python train.py --d_shared_expert=0 --router_score="softmax" --routed_scale=1.0 --positions="rope" --parallel_block=false --lr=0.00795 --lr_head=0.0139
Below are experts of layer 5 (counted from 0) of a mixture-of-experts language model. Rows are named router (the router's row for the expert), gate (a neuron's input weights, with its number), up (a neuron's input weights, with its number), down (a neuron's output weights, with its number) and show model dimensions 0-159. Each number is 50 + 12 x the weight over its row's rms, rounded and kept within 0 to 99.
Before each expert's rows: a language model's description of what the expert responds to. This comes from a sample of Wikipedia text that the model never trained on.

# expert 33
Description: Scattered miscellany. Scattered cases: later digits of years and table numbers, commas and dashes in lists, and title words like Park, Society, Festival.
router:67 56 65 33 69 49 35 35 61 41 64 33 72 39 33 61 68 65 59 30 56 34 34 42 68 54 39 48 59 61 57 43 37 68 49 29 63 64 38 54 37 66 58 68 69 55 42 54 59 45 61 43 68 57 44 65 63 43 47 63 64 38 68 62 66 51 46 37 68 67 42 43 33 54 42 70 61 32 45 57 43 32 42 54 35 50 35 43 69 60 32 56 58 35 53 63 60 43 51 56 58 43 65 64 44 39 37 54 45 65 33 40 44 47 47 44 39 57 43 36 56 38 66 37 40 49 63 31 50 46 33 44 46 48 68 58 26 53 52 64 66 36 35 56 42 57 66 47 61 43 55 45 44 29 32 37 68 62 38 54
gate0:63 52 45 51 62 27 52 81 50 51 49 51 59 49 36 35 68 51 31 43 63 62 51 41 63 44 63 48 55 62 52 52 50 63 60 10 25 42 41 52 61 46 67 48 44 65 55 38 64 58 69 46 64 48 58 69 47 48 48 38 53 59 75 51 23 55 39 51 41 79 47 47 37 48 54 46 53 32 36 42 48 39 52 55 54 67 47 48 40 65 29 41 36 34 55 53 43 72 39 61 55 69 64 48 46 45 40 60 38 34 43 24 40 52 46 44 33 34 62 58 61 54 48 39 39 55 61 28 63 37 60 59 51 58 61 55 56 41 52 72 72 44 51 70 27 56 54 48 64 46 44 58 69 34 50 50 32 45 55 55
up0:58 65 38 50 61 82 57 53 32 46 49 55 38 29 51 58 73 53 50 51 23 40 50 47 58 50 38 58 41 41 50 33 73 31 44 37 56 43 55 50 61 49 37 31 51 54 66 55 35 53 44 52 66 61 60 54 32 75 47 44 49 42 31 62 67 53 47 42 63 48 67 38 51 57 54 41 54 43 53 54 42 64 65 68 48 48 55 43 74 69 41 65 56 35 38 49 20 44 39 46 37 79 38 39 45 34 49 60 43 67 60 53 58 65 37 41 57 61 41 53 68 35 49 58 29 65 48 48 61 58 48 20 50 57 52 34 51 66 35 30 67 55 40 28 61 42 36 45 35 48 51 50 40 55 51 25 42 43 41 40
down0:84 43 42 39 44 50 55 41 62 60 61 65 33 51 53 43 39 43 60 42 49 69 36 54 36 43 52 74 64 39 38 44 47 54 54 39 58 55 43 65 45 60 48 57 33 45 36 44 51 22 28 50 63 39 35 57 36 38 40 60 23 60 35 53 60 46 52 54 79 39 70 52 63 36 68 25 41 34 54 56 36 45 66 23 35 45 54 42 45 83 42 61 63 31 50 56 50 52 54 78 52 45 56 38 42 56 37 32 48 41 55 50 62 55 46 63 37 34 67 45 55 50 61 59 51 55 44 59 61 57 79 45 46 41 38 39 49 49 55 67 48 64 53 54 50 39 57 39 76 45 57 63 48 56 45 34 35 50 53 64

# expert 5
Description: Word-initial stems. Opening pieces of split words such as co, re, inter, St, F, plus digits in times and table numbers (co|rtex, re|liability, inter|mittent).
router:62 67 67 35 64 56 39 43 61 31 57 34 71 39 36 69 66 62 65 32 69 37 42 39 66 48 39 44 64 57 46 44 34 68 55 32 63 64 42 53 40 61 58 69 64 66 36 58 54 47 69 43 70 63 49 60 70 41 32 60 55 36 64 65 68 62 48 38 64 66 33 46 40 60 45 67 60 41 37 58 38 35 42 44 38 49 32 42 70 62 34 53 59 46 56 61 63 49 61 46 53 47 57 55 48 43 33 60 51 65 39 34 36 43 48 35 34 63 46 42 44 35 71 40 47 49 59 35 57 51 36 42 46 54 60 61 29 46 51 67 60 34 36 61 33 56 55 51 51 33 57 50 41 28 35 56 63 50 30 51
gate1:63 51 67 33 37 70 45 39 63 35 45 41 35 38 54 72 63 54 32 40 53 53 32 65 49 49 56 43 41 45 58 59 34 47 55 69 47 44 55 43 40 35 99 40 43 52 36 53 53 46 43 62 62 37 64 47 59 63 53 44 45 24 32 60 47 58 45 40 47 64 52 39 41 34 30 46 48 54 63 55 39 53 22 51 36 54 32 47 42 45 63 35 58 47 46 49 72 65 44 60 57 66 61 57 48 60 58 55 40 62 47 61 44 57 25 41 67 54 47 52 41 57 50 54 57 42 40 43 41 69 39 48 28 32 51 46 48 66 53 61 72 50 36 40 57 53 49 62 58 44 26 65 31 53 27 54 46 21 53 60
up1:43 60 40 58 25 47 39 40 44 35 43 46 64 49 25 61 48 21 36 38 60 62 61 33 38 41 38 47 57 39 39 54 45 61 52 48 46 53 51 50 24 55 66 58 23 49 64 56 51 62 36 42 62 33 53 65 41 33 42 64 57 30 39 26 56 51 62 53 42 62 41 65 62 45 64 51 53 47 36 54 82 55 65 48 39 36 56 49 55 59 52 27 57 43 46 54 37 69 65 49 59 37 45 45 40 78 33 55 60 41 54 53 51 54 29 56 68 42 56 45 48 62 59 51 56 52 57 54 44 24 41 70 71 51 64 78 60 48 56 58 43 37 45 48 60 55 56 58 38 44 48 51 85 44 51 29 45 27 54 47
down1:41 54 74 27 16 53 64 39 37 35 60 67 50 57 49 45 33 39 42 40 64 58 46 53 57 42 58 48 55 43 45 37 46 44 33 51 57 55 48 62 60 72 54 71 74 49 58 71 36 40 52 36 46 42 47 53 23 40 48 64 27 27 41 51 55 46 50 59 60 60 48 51 47 36 62 36 62 57 49 41 61 34 55 54 49 52 43 41 49 22 40 49 41 53 26 56 47 50 21 33 53 66 44 50 50 75 61 68 63 39 65 61 46 48 54 35 52 43 55 78 36 48 70 59 75 56 58 65 47 48 27 45 56 47 56 43 43 54 70 45 25 62 50 36 37 55 28 65 56 36 44 48 50 48 62 61 52 50 49 53

# expert 48
Description: Capital initials and non-. Single capital letters that start names, as in T, W, U, Mc, often in taxonomy infoboxes, plus non in non-motile.
router:59 67 69 28 62 48 38 34 54 41 61 42 71 44 42 65 69 62 67 33 69 42 39 37 67 51 36 41 59 58 56 46 35 66 50 36 56 70 48 58 46 57 66 68 69 70 46 44 62 44 64 34 68 64 48 62 64 48 35 58 66 34 60 62 59 50 44 36 63 68 37 41 33 55 35 61 66 34 49 60 36 34 48 58 38 62 33 42 69 70 35 58 69 35 52 59 61 54 53 54 57 37 59 54 48 38 34 58 51 64 33 41 41 37 43 38 42 63 33 40 50 33 72 43 49 53 64 48 56 49 33 40 35 58 50 56 33 44 55 59 61 42 45 66 30 60 63 60 48 40 59 63 39 38 36 56 63 63 41 50
gate6:63 55 57 56 49 46 46 42 39 37 49 31 48 48 45 54 78 52 60 54 56 45 48 53 47 55 51 43 39 55 35 43 55 56 64 43 62 44 61 63 46 29 41 46 26 45 51 74 54 51 33 46 54 68 56 51 57 43 62 41 54 36 65 74 50 43 61 46 55 69 55 52 41 58 78 61 46 33 28 39 55 33 62 48 40 51 55 44 67 56 37 56 70 62 42 43 47 57 52 45 72 51 69 48 53 56 50 57 26 62 47 38 32 78 61 36 58 45 57 43 41 46 54 42 57 39 64 34 33 45 53 31 85 67 55 57 54 59 59 42 64 56 29 38 65 39 65 50 52 38 20 67 44 20 32 25 49 51 63 54
up6:41 56 22 38 53 33 47 58 53 47 63 55 64 52 62 58 41 48 36 79 43 53 50 22 55 59 35 45 53 51 49 53 41 42 57 32 75 54 35 52 53 50 63 38 72 58 50 32 46 29 38 59 20 57 55 74 53 44 57 47 36 49 53 37 32 46 61 43 51 53 35 57 52 47 26 64 70 45 46 42 35 62 60 36 61 56 62 65 38 41 51 64 38 55 47 57 40 52 33 40 16 45 54 68 53 38 36 47 36 62 50 50 44 35 42 25 60 61 62 61 57 49 41 52 60 43 81 49 45 44 62 62 27 51 44 54 78 47 48 46 71 55 41 42 39 42 60 39 41 62 45 47 27 42 51 69 53 56 46 53
down6:56 44 39 57 38 46 59 59 40 64 54 54 23 60 65 55 45 62 50 45 38 52 46 58 47 52 55 55 34 25 59 48 41 37 43 41 49 67 79 49 31 54 17 39 70 45 65 46 58 45 45 53 52 43 54 48 36 41 61 39 57 47 43 33 36 37 68 54 28 62 39 48 45 56 32 52 32 24 70 59 33 57 53 63 28 48 40 31 42 54 50 43 48 45 60 67 75 39 56 54 49 45 79 74 49 36 54 51 67 43 48 41 47 46 58 47 82 44 30 66 41 59 54 30 45 39 54 55 25 52 40 42 43 44 63 52 62 47 52 57 65 65 57 48 47 48 72 48 59 64 58 29 55 71 48 42 59 46 48 59

# expert 27
Description: Initial capital letters. Single capital letters or first pieces that begin names, abbreviations and codes, such as F in Fax, B in BOL, KO.
router:60 59 70 43 61 52 50 63 59 43 60 41 38 52 39 74 54 54 51 57 61 52 52 45 64 49 49 60 55 47 54 42 38 62 44 38 54 56 38 36 41 58 63 50 71 69 39 62 60 41 80 41 53 50 69 73 46 71 50 62 60 40 59 43 62 63 31 37 58 60 43 49 45 57 40 52 61 28 43 37 51 32 45 53 33 81 47 38 46 71 31 39 54 26 64 57 69 59 46 51 39 42 54 56 48 48 18 52 46 52 44 50 42 44 58 33 26 82 36 32 45 40 73 37 34 33 48 45 50 33 40 57 40 55 63 61 42 62 56 64 47 54 51 60 31 51 55 65 24 48 42 53 36 38 45 57 39 65 43 47
gate0:66 39 44 72 51 47 62 60 63 40 50 54 45 51 47 47 47 45 66 41 48 23 38 67 43 46 48 64 57 39 38 35 58 51 38 42 45 57 70 72 25 44 22 52 43 47 53 57 62 39 37 58 49 50 69 50 25 54 53 19 35 33 46 36 36 70 89 44 62 36 33 51 40 46 51 55 54 42 56 67 32 61 62 64 60 37 50 41 54 65 42 50 58 45 52 40 41 47 29 41 68 44 41 57 35 52 47 66 73 57 47 56 48 42 64 51 45 48 63 65 46 69 47 65 43 50 43 34 60 55 55 41 48 50 31 47 47 55 31 52 49 45 23 39 71 33 64 48 41 52 25 57 45 69 43 52 53 39 32 52
up0:65 38 45 51 28 51 52 34 49 43 58 47 34 37 59 64 56 44 46 44 61 36 57 28 28 45 36 44 36 50 37 58 48 44 39 77 42 49 60 53 60 49 50 38 28 61 27 56 76 62 52 38 37 62 52 33 41 58 36 55 61 58 60 33 54 74 56 46 56 45 51 61 59 51 78 69 44 54 43 42 49 58 39 47 63 69 63 38 53 35 42 69 37 47 80 51 70 42 64 39 68 56 56 69 37 59 64 37 62 44 41 50 48 46 51 35 68 77 57 47 39 50 52 57 46 56 32 43 57 37 62 45 40 58 48 47 44 38 22 57 67 33 49 51 73 57 57 61 50 52 52 44 50 49 58 49 21 55 60 27
down0:57 57 38 26 66 46 46 34 48 68 35 50 44 68 33 46 51 55 55 65 34 42 46 49 26 65 38 74 58 37 46 72 58 58 38 60 65 35 42 41 26 54 46 63 33 49 59 48 48 63 30 33 38 53 24 56 48 30 44 48 61 48 40 47 39 33 38 38 65 40 44 54 63 57 64 25 68 53 72 29 49 43 88 49 50 36 41 47 48 58 47 65 44 41 49 42 44 58 48 35 61 70 76 44 54 22 52 56 65 50 44 61 57 45 48 34 46 41 46 55 64 16 60 56 60 29 55 48 61 36 55 37 57 52 44 56 47 55 44 42 48 32 58 69 50 43 46 60 39 50 46 50 64 49 48 47 49 57 50 41

# expert 50
Description: Name-initial fragments. First word-pieces of proper names and capitalized words, such as La, St, Re, So(fia), Car(nevali), The (Hague), and coordinate marks ″ ′.
router:65 63 64 34 58 60 42 51 63 31 54 50 59 46 45 68 67 63 63 36 52 39 34 44 65 43 47 49 55 54 65 39 34 71 56 31 63 60 27 50 48 63 58 64 71 64 35 53 60 48 61 32 63 55 60 67 63 41 33 53 64 35 60 54 66 50 42 26 67 66 40 42 33 62 41 65 56 29 40 55 42 33 50 47 33 61 33 36 62 62 33 51 65 35 48 66 57 56 64 61 60 37 63 47 39 36 31 57 42 58 38 36 40 44 51 43 33 58 45 37 45 32 73 44 46 53 64 41 46 42 34 47 39 58 54 61 29 30 47 60 57 44 42 57 33 57 61 48 32 33 54 48 41 24 33 52 54 51 34 48
gate1:65 66 50 64 43 36 53 47 57 39 29 42 46 24 43 41 44 61 71 46 38 20 24 66 57 68 53 31 56 54 37 52 44 58 48 51 63 39 52 39 52 42 26 62 53 63 57 59 44 64 37 51 41 39 56 54 68 40 46 46 53 23 54 54 52 69 49 61 64 60 35 47 33 54 48 62 62 43 47 54 35 37 68 47 14 38 61 44 54 49 37 69 35 29 58 52 58 53 54 71 62 44 67 40 43 52 70 34 40 63 52 44 38 33 48 30 59 40 53 48 40 68 47 24 47 58 60 35 48 60 53 47 40 55 41 32 28 59 52 55 59 30 47 35 58 52 54 45 48 55 44 73 36 55 35 33 58 53 51 43
up1:25 43 52 32 36 56 55 57 36 56 45 28 52 47 55 50 54 44 68 60 56 65 56 47 31 34 60 51 66 46 48 26 63 84 41 45 60 45 37 57 59 53 55 38 46 38 60 59 50 62 42 39 50 43 64 53 49 44 43 38 63 71 32 54 66 57 61 56 55 65 46 87 45 57 34 51 75 42 62 58 53 59 72 39 47 52 50 38 31 53 26 49 47 38 59 58 68 42 50 59 50 48 62 45 40 82 63 44 59 49 62 69 53 28 62 38 34 34 49 64 38 52 54 51 49 33 66 68 40 49 25 35 75 45 45 48 64 38 57 71 45 46 58 55 49 32 47 61 50 42 42 57 32 63 47 54 55 60 38 47
down1:66 60 68 47 47 56 71 51 72 36 54 53 55 46 40 48 28 47 73 56 39 50 91 32 71 29 63 44 57 66 43 35 57 36 39 53 51 52 57 68 76 64 49 29 46 46 34 53 60 62 53 41 59 52 49 67 35 58 54 49 24 53 55 46 58 53 55 53 35 56 55 44 42 48 40 69 51 35 49 62 34 49 24 34 35 44 48 48 62 57 52 58 32 62 29 48 44 48 45 54 29 61 39 50 49 35 53 41 43 68 40 31 31 31 63 44 59 39 62 47 42 35 57 68 53 42 44 62 39 39 56 44 45 61 75 64 38 30 40 36 69 64 56 53 30 57 58 52 70 43 41 59 53 53 49 60 51 52 54 54